Experts of a small language model: 34.7M parameters, a variant of Adam for the experts.
Below are experts of layer 6 (counted from 0) of a mixture-of-experts language model. Rows are named router (the router's row for the expert), gate (a neuron's input weights, with its number), up (a neuron's input weights, with its number), down (a neuron's output weights, with its number) and show model dimensions 0-223. Each number is 128 + 32 x the weight over its row's rms, rounded and kept within 0 to 255. Numbers have three digits each.
After each expert's rows: "mostly gets" lists some tokens that are sent to it at least half of the time. This comes from a sample of Wikipedia text that the model never trained on.

# expert 0
router:068201112124116084127090143213151117148153115163110135121124151143139092152136143102109090115119094115119145107139083091176071116079106139126128090154165091102142164147152179156161148143134135194149143146156164183172152115084132148111102139123067124096179103147113166091126129096100125066118102117100069144121128141093068122093087175093151131164109104130161134131144105121151171192134124134138117163208107167132124079084104171131139153132106137169127113169141153097023095141150182116104149092165136088110170104198141123160107113055152100136123106090092121114147120050129175120067107121129187120158103114161184166107158164194136118183136169119092133087109158171104128077099
gate0:062156119118119167101153106120126091080101123102163089213101139136154121093142087160194115168139099117069101110099082094126182141090141114134139091126153168087151159116151134154122135143136119146085103108147129098139155118086158137158054112110153136133111046151157184068103047118151111163105145115127213118115089141109116086120116084134121082150083068124111093108146075115121091132096125066131139174154218152093109134071127095084101109148084157134186083183144141106120143093115136136131084126156119099133098158112141135135109113179122100127118137139133095131134138162101171158132092094116191111169169131092095145087061097097084100110135107133188135117112168069206144145065
up0:077114103135095128159081110135123166089144090068178106118152074114126130129149135123191166140126161136090104118164150177157120118128099136107087146145100153131131111200138129177173075107119115112124108071120111182156104095089179121105138130130164178128135130140152202126125071109118060101095145095134129115118111108125118168099133144116112114092187126102144147120137118214092099046132140160141166149093168146158127089178113186137119080147149153174184126134148053063069164125111103171123068127123153058052115072158124082159123116138106161139141166106140149152133113137111141158123169157107145079193097131131057139172113134150095101134057085129131075170157186124137137079122
down0:112160108158154182191129145094030172112087116063137134104097143124113131144151099161097116093066112156121086114137154134122159183102067138175121093135155095057123081111108121145167108117124169159150162113109083123062120101114103118131159124131124185145149156135108135123125180138114081108120094156114129091118186113119185171096105148121060121133066100097147154097167141099160146117123072104190132156153161100076058070085190158114122123113103152146149115105054133150119132102135104080133155141146117144088099078112110126158105131137090119168071111169139170070161095181117141077101101124141107097172100122076159082147136140137137156114126063065135116059160200135095144118115
mostly gets: "ley", " Smith", " Robert", "ford", "ana", " Mike"

# expert 3
router:075185186100108057097106141198151101184169132140112128131136162121147105131112141146145092143111141150117151102124076090122087167069115147092090093138135121098162141197102166131156125154142140160172141176153164180170136148084114140144090122123065133060187087126091140113120120057100157081102104154106068158122102132080053145105075112111202134121101085119184107158101121116126155183108116104096130108138131171116100140100104132083101137136118121129105141191164143080051072127165159156116143124174135107127155153159134147093086109116118120118118097107086105115174126075158161124081117105138180129174148115191204190103151135210145113155177161111135117092123138164121111124108
gate0:144202145144119085148085222170136103126113129090126083128169076128156155120126102170122157149139141139142111139112073114152117071091078121135121055163082146109138076163104162137119118113144097158158182114160116205182145116138103124126149131141124122113215062113121137101164122081039193101129150127134119216111103106115098142134133185084165133097207141072152130130093104116129153121097193107084093106170129145136101137110106107125097103126136130164077130195131137112105136141089097128138126085177130144153126106142126060058167104100168110113119107167102150094119115141105159159097104100150109112141143173155123151154109090135116106168150103113118148124048100164171056147074
up0:077075115091137167093159105145126161095106098153113141162134179109082145101125154095142139127152101164116109128066162092105108142118161112116137138095166130079173196075174122116141162140161121113107117116095153087108154069099167140131189101112110175110103153147100132175131159162205098193119119109112148103121155182149121098136055143182119168148086140173111095099193106157146106107162081125178137133055193143145152126121121151116168114139089069098185127088134182073157159106153123138123107172134130131119125149078136155185096160162079090117143107072147084154111109142158127109116179146092159093111075065114198083108134160124132153122158104154116116187169164158107160107203
down0:105142077150116132173143178126153116154113112098177110132150116141127137138141176184102093145144113076089098125154093128124108199136162154064062099166132172114180135168141140162166140176131113145166178154192146155127086142163110117122040113093117085087134148115080118132163137091145139079108114109148075105156107113152135149143151155152204116129136155134144101091081071123115112108126172097126119122111135101164106178078117158087138130131085127206115173149132121099114109140102097154157111105209099120169145164098145125162194078130072132130083159140130190148126111111157105149088145126116067192141184125197108181132070069114179117171107140093165171083098121086135105075114
mostly gets: " York", " John", " States", " William", " James", " David"

# expert 45
router:062158134150127114122102132169143182110172165078105125135087148152139153096109180170122123110153147146121120124181129119200133120063094161140142100152191170091110114125111144036154145117108125163096171128092166146123178102095142108126148137164061125117136124120121155170147102060120075117154078145119125120133094160082075132111119139087194111180115095068146093127172078123129141168157143059126122090134112210178112096127135157101091092142110127159132142145146128133127131140122139145100093145176181080096133109161145094162091107067182089076160102085104106095143138089149134115119128118116148140178055135129138151065148133130163147176197148160084143117057160145081066125068
gate0:158110120191081132154133114133164123162144186133105129131172116115096176091135164154126202137173114061112144188140124074180133127115095097163135103122150136089100090124100134112135176104058142166077185141115125140141154183112140177098147181124101106085129111091118126136154067099090121136172117098098194119178107140085118098113103107104074093187112096102103113114133116135090097132138139134112183120192131152131092127066145167132106110150166150129153153133148111127163165126133110136066053159126111136121092176143099123224118099106169099129157127133179157106203187128157117136171171139088124166220141095139124113048107154132195093142149149137149086176123125098121165145113
up0:135105136155110090122115123148136054120100135132028196132150170053118146139098127124116196094156165091142121100125090134144094075060133099112102135080177174181129149159129128122136131098101140144128054109059130142108126125040177135106128143109161084150125090107130107120122117124111063098147117137066123129165040114046068135089101187105149154109181123143157166151154135097153127132068081132164105121173163129073132139084177168088131127154079146119106101097154141133106105094147090119129109075132091183105109169121115120176133155138136142167139104129158154157152149129120120113154100127175109154200054097098095136110127141147140174142092124105153132088129069109182143123146
down0:110192144111098133150180117128084122159085111116139085093104133084141134131120111134134159130151151120103117149134123115091098142159141108053106132133121064098106123106100135112145140110101224151116191106112110155162142141140106122134102097169116085119156142123165172214116142199111104147127137131139137192049140111109091133077155100148047120150101112205128121149113162126135167177162126180111062097162079113165143072136099125121153091117104212113152096109156156151131157130132122059094087063150148094126136150078103088155105090120110138090098109179165116097141104103137123149162156136159132087059159104157127129143164106127137038073107094141087135160158142181149153171052
mostly gets: " This", "See", " =", " Born", " JPL", "|---|---|---|"

# expert 28
router:116150158056164119158118122180114152146124172147102080128056148106149107123101142111127102122148157159123159104114082103137064159127114177125104123145128121083195145132080161086194110157067142143130144112078200190182135071101116072195164133178096093116079131144101149127152150104112127090126101160144111150109161128082080160071106174138158090161091118122161085110119098124133149146151176114124111099154122142138105050123113168080130142145141044128141132150152132129079119105090144107078159157170142128060143137115153143122128148098156067071194078142098125153112130090141122163114102138207178122153105136181189120126136139117134169163142182200153109159144146131090111073137
gate0:123154158116123126112132105145085161107157063129115118072131068135109101145157130119128124115123114092076165107141122094161066120132094169122097127127047124111175128097123138104089059121103109125173135173191134107147128107134117099075102096105133119081109093161129137139182133131133091136175098098172052122110142115081148114115118166060150130140119122136177087140083177178157154127150106133123055157155103095109167106076169151138123190088103082165092171152105090130066076132143065075129144164139149111100099141143146089103193129070112151110146098120137144152123090192123186142093163123156123069111110104142134123217137135181143120168109199142130118110110177112059079104072
up0:168145128101120139153099133126109079120080180101129133197116197114113152122112133102150138067106130215114135154135132126150136171092082158095155090083182142134105112047127136074142112124146133123061177147070075100078141124094147086111211106114193147130099139065098074129150092133118096134053151116107107123163097134152117135084136168117067152160130133117161182040101141146094117122106134168107160073113165122150096110144150131131145160109144105112193136154115105144171177139109136125144129121126165084148089117125144123142080081185153068200162115116126120090155164107181090137144175155117171093174099121104161114122104164127135179147137133198082150182132120083117115137143
down0:149140122091154151048141144102105111150178096155134132138127124171142128157153098078082128109113132154128148140172173079135115114210114154113105186123123098143165167115103083163171078095214153116142213175137187159150100078121113141153106144147174146084153104115126141161135119153089078118110085151159042110151142112082175092129152115131135151113119127113186112173182106124098132082119123135109086112143093123139134103105083094142087102131101059119120138106136141172046121073155167088114135128026118180078149124118149083101111165140087090139168149118138168081164122143108158139118166106123101117149133120107146183136090102150088145083148068138161152177141138213098106145121
mostly gets: " War", " Act", " Re", " Don", " Great", " Foreign"

# expert 47
router:102167131093143131112074178189125149139143122117129132171069133142162132139148150122104122117141113188145204095089110076102093076137104147116060108186177093122136178103123187118149139164107108173100124158134159130146146101113101070152165119145148126130109103103087139119073133078111105082139117131179032117078173167077105095070123138110200113092104092126086103153168128181094181172115098103118096134121149191111106116082153081119100160130149105160193110169141164125119134111078158117106125199115174088128171145141105149155125119145185094081167110110094109072150115133140177116154151147171150134155133113164153105130118146095139191126163166176102139114141139212094087090100
gate2:125123119086064153077104115089136064140132163121051103080076171162142122106077153113113148150117153123106150156172111096123179113102109147128095113069101155127114220163141118094123109151112084088113092073080159173110160129147104188156128072122112057068120084162161149121135100130144105150083112138111097100112090122113117169098111164094127094111175173153152104121179184090091113096106091131166106126115121088117113063149102171167072170172169102114153164151151095110104142115197121096142115136207144130132107118114127150120132143097121100103149123165120154139165154053146099148134105171118150076117173130170124097101073151110125077081124143130112087161126169149182147076204
up2:095078128184152112151126082131087142114173144154142073134133116090184134142160092116152097105165093102131043140127081137121122100111163093147092147186176095140180134181157078082121179127112142157135143119091127113173119139104172158078095131145111146110138100082097149092121168134090135071163118099110129165220164057174163131128128117172120113166142098069115166064110142129141134143139188176155112107162095100068140140180030132118049117142066151115165102098129140174145133132119113142100141169127148157157151113125186161145091084151134083156099183119165151131121109139131096101074107104123119171154101138099177149110066152139126127166151144107131101110101144041167107138130
down2:178144075135067147160185120119008113090109069169157153158136109132136124108097092161144131100125132158130130137124100157153126103140121117107118116148157152138103145123090178121075103148119116082148087123127093134099133156129078126096137061174097121112112163190136135147111098120145156067068158113157118109093123131164132147165130111177082174146118159116111179152121171183126147163152133123109103162158071147123107134174109082137166131109153111107132110120104181084129083160068086145125112152154153127072100152199124101090137140190101078113130134124185183131123125157140112185193046141106085129090085143070124092160144115148088126163037194146178149155149165091127114146084
mostly gets: " been", " was", " are", " were", " being", " is"

# expert 21
router:065138197114116051120121116166111091148183168135098167154136123145161153124144161149160102109116088208162159097131123130140052127088111133117108095130099106122170164169132160081145152138105115167150134158106166172135143170128176121150115128107078101100173102139095137127109110085095097060098124173093100130096076163113103118091087166105125146108099073109125115162129133128119186144143095117099135145189143176104133136101117177119131144180114107062113133170196134082075056145140157108106167149168121115112108095185190125099109111080167133121105108124085122111172085077148203131075109150111172095130143113178190176124150146188147105097172155147124100097157117171150064098155
gate0:135068160146112114120153146084081109102102145118074184151091160139104123103194077158094113153115063188120090144081150080121165144123138161111112130148142157134126120120162120105129121144111129123151123166121167078121155138142169155124112103120144033139170126155108097137127166095083098104218148115100069140102099182084198127163162128109098109094126116106158107135101085120116116087145086121103092135110162172138129110055121204130102100158155099105129099108118148063064125149153148081149113139102127113099096148107117144112103028164117127125123115123197092135203099091129145106125077135120111112117157096148062093111110134131179132033172127144147109060183137117182089109121
up0:161124150121131112167127106125160121134155152099131090109113149159087096129052162061121150128139165055182152139101085158143064093143128106190164156141146071139151089173123166198168145080151107118095173095134090167130100130160092071080167139186120204134094131109169181136084101129115166143042078081143156146147114092180149121091162088112114139181080120164161087130152170122162148144104168122132132056121115110103098133195089079101072132125153128140126100136142104154128148110078133181100155069111141118197135155167130098179123166108136122126105174126095130186132216140106084110119145134124145132120129109134110146106152158129089094160166142143111144181124133129108194130108
down0:099075085145135112151153126103145120216118172169106138197145102142126147126153086173154082148169128134138112088126177105101133156113068154176083116184088157176195148125173047109141142161122131104117135161079119137082111122108168125176108103144129072122084110144174073116112133117105090086132138167094168119075090141098156148072138119144167133114162097126108132094136191153156158072174144115165137152161155147158157107107104137119149070117073115109173121109068084116158153197161152147082084138118138151069098156118172183110159123131154086156137119063098094180133069047116140112040095110150152152105124149156136114124129102147168136139115102110099120142139139141087068109103
mostly gets: " York", " London", " English", " California", " England", " Florida"

# expert 4
router:080140193103103088078099163161144124081178166125127085153150142195160107118090155144121156141112117110172182124170098101116072112125062153138162111126175114129139106120133187099156138147116137164085184167112171170110135128089120124117115129181104110104140100173081164101128087005081137082082123150125141157088094158103082085107143205102181121177112069139158113139156100152138197159136146106122141119136119200137106132098179100090121130155145130116174159156118164150099146089114169084104106147149106120095168109161153130128131098142161112099121097119100069143166110137135170160108130171125142142174098095151183149106121105184170175155183158185091135099084166102112102147086
gate0:111106174053103184167162140164085145175160170128176124160142155152117096156130120069115124109111184137083050089061169165134100118124145188080149106094162149120134149132160168083144133139107089174140162116094135159136117140067154099138082113103116143103201120073134049053167132095124142148121114137099127088183107140148129183096073070165137135117146073129155114168095110163117129126125112087129098127149176132149107116117129142087149154148082108116112078121155055132145138069157115112165063165128143153174100114105119163107170114113130169155084091142196120105129073082082106151153122090171128094102118150161127173125118078061198132131132140152107181122092128141146107108132
up0:191173172105073153141103089154151144113183144104135130138155139158109049139125130076128073148140165106101095108123119069066114137132173096076166122091181120148111103105138159120083126119135132146128155147113153114135200156041087135138100079151096136040135134166097135055114104110105154133109093106104159168145126129167082133126094123090082144174114070174108128122126121181158098129118080126098093158162106170144135112183128081171148106125102153137125135083095146131202119060124067152144122133099158102094107132134076192117153132169086147154082100167124090079132120136149160094152085123157137214064156133163205157172100127139143164134156145170125140130097123109121142130091
down0:108139066113142131123109080111088143123119127175097124126106142157160183083138181078157083150084109117160218074081155110121081125125130084109097101145131155127115165080133092122136205074114090098141119133113147113099173109170087109116150113077159130110066134128126109099109194175094088172196142104122143158132164164147157103175130119067093116138052125123138126111146149087128151158172136158178180134103148155104123175107099179156107138123117138129119057172105121169131111107088155112064183105123155135108120087120073163151123112156091136154144142121106158057125113188088180133147154121108112134131123118101150104107167183099117154173109138147170084141146046049144142120054
mostly gets: " 0;", " 1;", " MPC", " ITA", " born", " replaced"